{
  "balance_loss": 0.00131,
  "balance_bias": true,
  "batch_tokens": [65536, 131072, 262144],
  "max_seq_len": 1024,
  "train_tokens": 726800000
}
Below are experts of layer 6 (counted from 0) of a mixture-of-experts language model. Rows are named router (the router's row for the expert), up (a neuron's input weights, with its number), down (a neuron's output weights, with its number) and show model dimensions 0-39. Each number is 500 + 40 x the weight over its row's rms, rounded and kept within 0 to 999. Numbers have three digits each.
Before each expert's rows: a language model's description of what the expert responds to; "comes before" lists some tokens at least twice as common just after its tokens as in all text. This comes from a sample of Wikipedia text that the model never trained on. Tokens count by the router's weight.

# expert 22
What it handles: Job titles
comes before: " of", ",", ":", " and", " for", "ation"
router:556455465498509479465440546481523545478500513449485465481496524494542489521482444523500523477480557459538526488462503504
up0:518485489555584514551483472498621475493528504556518463461497507497483440511553485544473563507537488410511433534541439502
down0:484481440558446502453537476522466527467464466526525550478491504510474472540498456516496526531468480479483488509576440559
up1:575444512557503531564519517493579485506536487517527429467496495525573557403511541505508516536569530526520494520372420506
down1:548512541498502521533545461497504487513598506503494561561497450521528429509470531473437487536532529494511381553499534485
up2:538522471475509553473484448533464485423554496531456478541565533565575456483499498535554491523503472492559484472559511430
down2:431443462441515489451506520484549436511514483457547552536481445519498477509493614431522507548468439492498482468386568465
up3:510524537483541519513513508511500490500497453554496553482547576500562530577485540563509531554539450497534532486597509434
down3:509537471476565551479535524374460541482441495474513538468546494466504508527464499522483500514470505506530488508460519465
up4:476450488554536579481525472530501476577476553435466533467518478561476551534467410476440382508481523549569549513501542498
down4:451504458450449508533476517513502537499492483548541574555492418488498501459551459485516532557511494514470505504591534533
up5:551384530482419485570499476486457527475523432512480487504457510431420417442507473496533503522480467485567496458483459462
down5:506434443481439509537482500542499519497472412550519488460483531507519513515514531488495471491467470531549448520575486422
up6:520530476479479511490420466496437453461459402543560466476576505514466547517530503468526524466543582488490492480519487491
down6:523508498467491465514486485516525501450503557414544508489530472488499466500526562436498542431491551537563549504484461523
up7:552540484481531532486545488514494440490490520507451511505493513441473545467483447547486468483529447508502524465554427540
down7:449475454551454519539502411446555438505395439518451520553463531479530477474486504496552477505524455566523524482536535469
up8:552511468492537544444466518477494492550541464495503487569466545571488576531563560497489534539466497505518515422486483411
down8:529478490459525467497507573459508526451504361501506495478509523561478613496467588472548489548552454513545474464522456569
up9:576461510477527458524496480438503556477450526509454555523473515455476562512510547455487501541505486498437524498549472437
down9:503470499483484465506526573478481472538514504551506448508507506434543490435494482505523511460493517480471479552460456506
up10:510517460542578410452494493456464411518554460574483562530484466513508478545453534470569455538482423483463472477509510464
down10:490562555501507485440558514475485532415491440473527554476470582476474562479506473459426445518525538539483510509515551486
up11:529498548459513519520558515478477555507494553517484541520566494464520463552500507509568491485531496482500507427496555533
down11:478448613489565524525486533547536543484473509500460512488533555535531503523543490543489548463554525540546514446515507456
up12:472461571512503478462506518578441564634507503522531491535484530498490521480448493511488537528507456463501494479489530524
down12:511482531550432447482574493478469544474418475591576590433509431554547468522512517492487487557481486441522486557516532512
up13:528515452440541479524451486507490533534501446481475553444506552458558476426590405477537469486397472442499509534494430570
down13:449494515519480491493537532454468562528493458527474532537542491482496533459442484478565516487546552550471554501531522498
up14:584504519484457463504496455483533488486489481477558475479486464451530480437460493428494514483506512546521455487440377539
down14:521466471522532497555418518448505467460447467579558425493515497446496541553437523519466501534572499447548496552493475455
up15:506545547446423542495493495586501542503610474435374518524601533565424528467568419469532547550467493444494483480452576522
down15:500498466492526487507445436567526527553439535506445508553524518622504489471507455499479513518481445456480495458488516479
up16:453498416447494494524564521462463510537450489467527483488502439514513489470515469470560471528590487494482516568525523475
down16:546480453509419517442524502477507505531507521526452500558507493499492498573485518451446537527566422552516567486521499537
up17:548501528467455560507470532504507471459448532537530600534458451506444524505465569525465413477479585489438506512464507588
down17:484504449528504485399457476461472535473495482511552492510449490439495528464423512579488464523463445447559541521477504439
up18:499518446554567464523479454475442499554470506505508467505483489444550551521536481449500535461506489538536501455557489441
down18:545464597480474437560477457473547546452485487518476436539560439505492498440474501549518455482530502538495509546457511510
up19:509518555466541550380472581562529450475468561493488538472571449456477468525421498469440512509492551511463476494549502471
down19:576531494454530447504470479494503385527481531514586432472486505449452531442495553515472481521485507495487478535524470472
up20:469544419459466476554386493505478451539438516518449505471533444402500524472534538438506441497543477520449553498498492541
down20:463546485492529430440492521518490487443567491509532406521416535472518503486428522469474510443452566531558518456493486564
up21:540485517461383458478532567521509544495562445536494507524455517465434483456414510467430483480531515535515510558486425492
down21:487450519461458460515521508507504483492560483511502496554518485477466519453511543477542392529540512506473493512506463530
up22:472404543502478467527443516471544529481468562522491425484515535528502526478520534456514539513501476528551481546477481472
down22:501457513515551543552570493566476480525497460534484465536401495569463488460544516544417527500543502444531455514521523493
up23:511508522496515511490520509438509472497501466499446563515474548539469521506452535496540517491487538443531536486493471596
down23:574512487501493565466554492443513536533495495462478465496482521503508429598520513492558499482535469563529547471524438480
up24:533486542453477513473510466525495507497490552482465437468445490557532461551504461529478543512468598451477511500384509490
down24:492521479500526517449503499469464584550537487451522520503478487539499525496454507509483428459420460488448442525550503435
up25:386496587479502542472495519495465541493474467502501484403517460506467500526549517508531484521476520495467452371452462468
down25:536509483484491561506467506545508445493531382464560459461516487597547438558562427556504523553443486493480560459543483500
up26:540560545440455488497471454534495515588495519518529477436458513511461544468493409591529470518490477435493486500488485523
down26:502575527504569519498556448509429501522462419520544547517497480544472504463445453510517546422514514469497529513469518438
up27:503465484471504477496472473442410504435606472532456486544495583506477459545482542591523424445517555543569457448486537525
down27:540531487430513552485495499548497481458557549449504471458454394509539461425559567567439450424434393471500446425540503484
up28:474517497542511558494509493479461496537509486366523493496414438468505498466510581498506541514597589497502540469454491549
down28:469504406533452525501483505489487534518457585512532506482528509519412514485460468450416510504527506521475489507570516455
up29:491468491471514527440509435456553453457514542415522485453539529550455499476450470452458453493512476455471555557461503444
down29:482528471499455436455504562465509467428453501422510545480504491462516426485473472472549467536586450490476500540497435523
up30:526527521495537523487470459531525522485465471508554521575476482409482479532515471501498468505559494447503538436503561406
down30:549486511517574539519531562543494517514531518528489463474494523461424530483491484524559544517520454534521467442526509488
up31:445511522434509482441537525460558480597410548450494529442503543495506477512538409533443443499481488579425541495580449528
down31:491456409513486503524495519472511514531424468483558464563535523520505515504449510478462486518530549512448470492509470511
up32:496511467535517472504538426501504465464487462459505513470480454490472500560491452458502543475459487531457435492518474427
down32:504504530569587524507502479442486499517492526586516516515494531524462500462527589526495472484518517514486462579542468455
up33:495547517504444456561522489548545513442505453555478515584524437531508419523502483575576446519507430482467455509455560472
down33:463430550465465486468541505514600588526502599453409476543504546559538501488430555500551462494464456454514502454525445457
up34:447462451432487498423496528443546529556472522609487562487514536533525503534494472502447465511490504569509500477469460461
down34:499529488484506477526486522520476458570483493483486479469551456507506432481520449467445473489588514572496492484520466543
up35:480442551503489470510476518522441465466603545494515476500523547499482430555452486440509498498483476516517487445491530575
down35:488515586514512591494483460546426533488476455490508541450460532504474514523510466520532547537455484535494550518519502567
up36:550527522577540459473479512580528484499506521564468538461475513533496455596461470520527503472539571509528458534497487485
down36:533483456465561497552626490554543432479562471507468500473574510458497539503606467489484526508541475499534498435536485531
up37:479444457524535490553578485524577449498535465480494532530508474562545551509506472488519386482502487458565553460464484521
down37:479553536493505532536502455536543473504527510492510496588424456483561482497493511519537491473527444493482461502487428459
up38:511515511502482455463502509504449511492499524400571458460471498459488512489523604484514451501468481454529539435480509522
down38:536464490491470523507481518495509529506403479454485498461401501467515469498522499438445553462505561471411531456512503499
up39:502527533451516505489572518510436485474468485408479476456526461462535546456469461544515458476486557485494518565488441450
down39:450467475542488524451512463441452506512498524527458448496598442437424497457505529524538445507484587509522529545498478453
up40:445543524527526597522473533523485471519466497503433496546511469481477463441539518525466500500472539508465523469498469501
down40:563473545431546499426559427424469453496416476478496559511514547504524526504499571443446487548486498515524491539504508496
up41:444408569523565507529490515532549512477483429515532448516440591457458407560513459463474507541512487523476469435585542454
down41:450501543491555513530424490495467483512498458476551514526434509526540516482423477453483492485481581561526497479557470588
up42:482499548474572488506534495469503514523463502567424489551501480495591534563457473513446535531459488543535525485420537542
down42:504474515508487525515483470505524511537566537423446480495538459552419438471475536543507453507502512497437518513446567475
up43:490508502476474434452468523446581518541452489544514469482455495462516446445470503592515531512448510555560456505478499526
down43:527531461483534450547537550589512431564494525484477501512531532524519494446549559498541437466437382469412528489570468488
up44:500527500476509461587512513515519511536498517516478516459469505466599542505514434542461507441462541520403487518516587444
down44:510404535480498507539524477510496521457471451468472484445557497470494555540539472479500474419483554545456476469466344524
up45:547559545465492511582502500483484612509521453475501425521543555492539500435444507477598483435494558494514548492479489539
down45:476530547468498490509492498511527420489479477463478540452553430505496513388475493496508519432487474502471485504492465490
up46:432491469525488557450477513516507379514477481483540487533410565480506530466502537499572534529537458528477430437544530507
down46:519563443538468501517428481465561522491525453487461520515513524452433558479583529597505503523511491496471518526500427467
up47:536567586461539488528548487571468485523573485447491501459427486499521566466521471497474482509534472453513448531491510526
down47:511561405493517520545423505469463486517531511541519525492438448498495450465464501415437466462420478480527498566471520479
up48:512545540500548555499504433497509522486458561555479509526473461515507472499422494485462475502476483455475560495533506484
down48:471522545534525568470490462545520514416510535517481542526491469486499504511490527552419550483487532427581412479461482500
up49:499483539469451542483525500488486465549550514511519491436493531473547455515488529571472518529492534556525477485522498491
down49:520510467483426485495445574572493443508526516568474498439499539399505454430513512518476503515406501531551492509519479473
up50:550448465461567436505490412483503471472563426544501493515445532473464399469487545448442528533473539475491592530554553518
down50:520478453558545525644473472547485548500490508506482458528461481567451523501482497549507497497536506419486513591540474447
up51:486475543542428469528474536512483521502504520444503523587491456521523501390493461495476532454486530501460502535507555479
down51:534490430481451520560472475468502477500522483495455439537490546506482521440469443474473477480571478493551511494488463500
up52:519398464427516504453518551475443559473482558545561511412481513521492521471532449473552469500510470515469483474515502547
down52:474521482515454499479485479489487506527539533508452506520493485479478583539478435463476475535549516562534506491521536562
up53:526541605454480452469452532445464505466456544534444528514523454525509487540458545454533448453482485436484480542475489433
down53:529585531562463515502508537485506523487456474482542549466570413406500501448522493578462526448480463545519496480578479522
up54:455479473503534499503482470525420479584543541529449473498551471510464507482511467511580591533519464555497518495510487467
down54:505469427527549485539584496480449449470476509524458443569521469461484449506502477491533498597487477553506493483481465495
up55:433373514461529542486559513510561452472426489504516466473465521483511494486464401488490437452536519542516495538489502480
down55:484478482514453499547522610509443463487465447501536494528526418469495474493571517477446423489526508502419460497465568540
up56:569459449461483486493489435536407480457480540460561502517481456442453413540488492546588507480448539488524499503489502507
down56:452406454507548512505432461508489585480506547500511437468529464471535448467525498509485579478489442541580516556517513475
up57:554479516553506527509521531511541486507492477510485481465461500541498498548498508508545424517514479605473541484548467454
down57:447516474458488433531495495511448479510491479535511542480520509543503500493543446464518540477555457556457529555528556478
up58:491463533508467480475544477493520554544541466499588526505497495490426508569498469463532468488535514463546475409486438437
down58:529440493481559483473533517474496543523539516545531469483477538452489478539516505465513538495467454454468435493517521503
up59:437492491501457488485469514482484533535532497496488499557480492520453471509547476495546512530494528497453427470473525485
down59:501467425441490451510535549503535445458431455493453486549532485463517458509458560509490524543455504467477516492503439504
up60:443521543459447464491516432532505531568438539474454490513418560476438502478514456535494496455543517414544558493512516452
down60:506466446519517499533566532478465479471464549584452431479488521425473453568551539546484512537484460547504499491538477486
up61:459487490470469582474475540575530468504595440559462480538453441519546500507516541472499555544539494487470474473383486461
down61:510481538491472479511483570538510516443503467536471531496545477566538546549492541517474550503527548445475517533565512551
up62:486564506505519482508360504457556464489465516489471486541480569475493453539488482556538464449446473509489470502457533502
down62:509472493463488522519496491533530475529546443467596477476564488451500447496497530556542481444494467505477494573484514433
up63:557484533505544456527413528468459519499509479455492484493492544483533430489486478576589496530561521515539498470554493502
down63:522545511510534502467511572552522552477459447535539450426444557463447500509527562571530529523444450527451399515489466572
up64:472406449539474460469481556489498490539491515562479417540509458472518526531504533478583557452471461493535518587480492418
down64:476481520456475558440468511544522468452482490532487590525442465501402415492506519515532525494461514456558504469441517534
up65:511513532494499518491462480552555501489478442436499496557499503508532503420529472509446532524534508554445456513468432439
down65:544400534525440553466464459574525549536610462514528434498493507522570564476541527487541573524500491484449553469495581535
up66:518489516477567453470559443474509437499457510532558352451536510554556441470455463439458580548466538511496489602472541527
down66:444559444492451514551515482613542525558450526534494434471512492500524472526534465470464498591523432491518448546471524466
up67:500497564484514538484516511557519541551557537408546535480574524479465502526484486522518531519500489534493451510449481515
down67:542414489474503565482533427404494565505440511489552461460538502491575402477471465528452568494456410400465562451589479536
up68:478528499494540471474497475494435507551469514474481475537432540472437458486485471498524482460509527504489447486453487453
down68:491498525597517514585473569479526549529503463479483442488547511503542543484521519491491478528378514470489503502527482529
up69:506458518554585505462477441523530397525506531567424529528505511510518478544466536568523485533449525492510559577452460429
down69:550467516514528489422467552557524521518511602495463454541520513493635489529562542488516499551509622559525493492508472513
up70:474502521604527403441465504497509553486537461477485538504448489480508536513452491580522516521497541480542470556486516463
down70:496501489534481516525545489482505469565510453557507589446491556547515436493570504464528484539488478468514563502548512445
up71:481458507456472467519514447567501451487586486471525511526541573503559479520464470590536460549501540527474510500457496525
down71:521508518435533525455452463543492487536535589505499527486514503474434481567477493532503455442535496527461459496473543470
up72:484518562536495538485563568554512533556486458501509466514448445512565433535474473498502508513442487507433512477480467440
down72:478533484543503562524508453506499490521536465453491492607454622565485481471476517481538416472466472520474446501512543486
up73:448492465481543435419516540481544527509564511474491616480469503536572609487553488480440413517462468441448521498443467438
down73:512484488450493531427443467534478488538491390409478503460433462472436476546527457520447456572514519456588467497545504605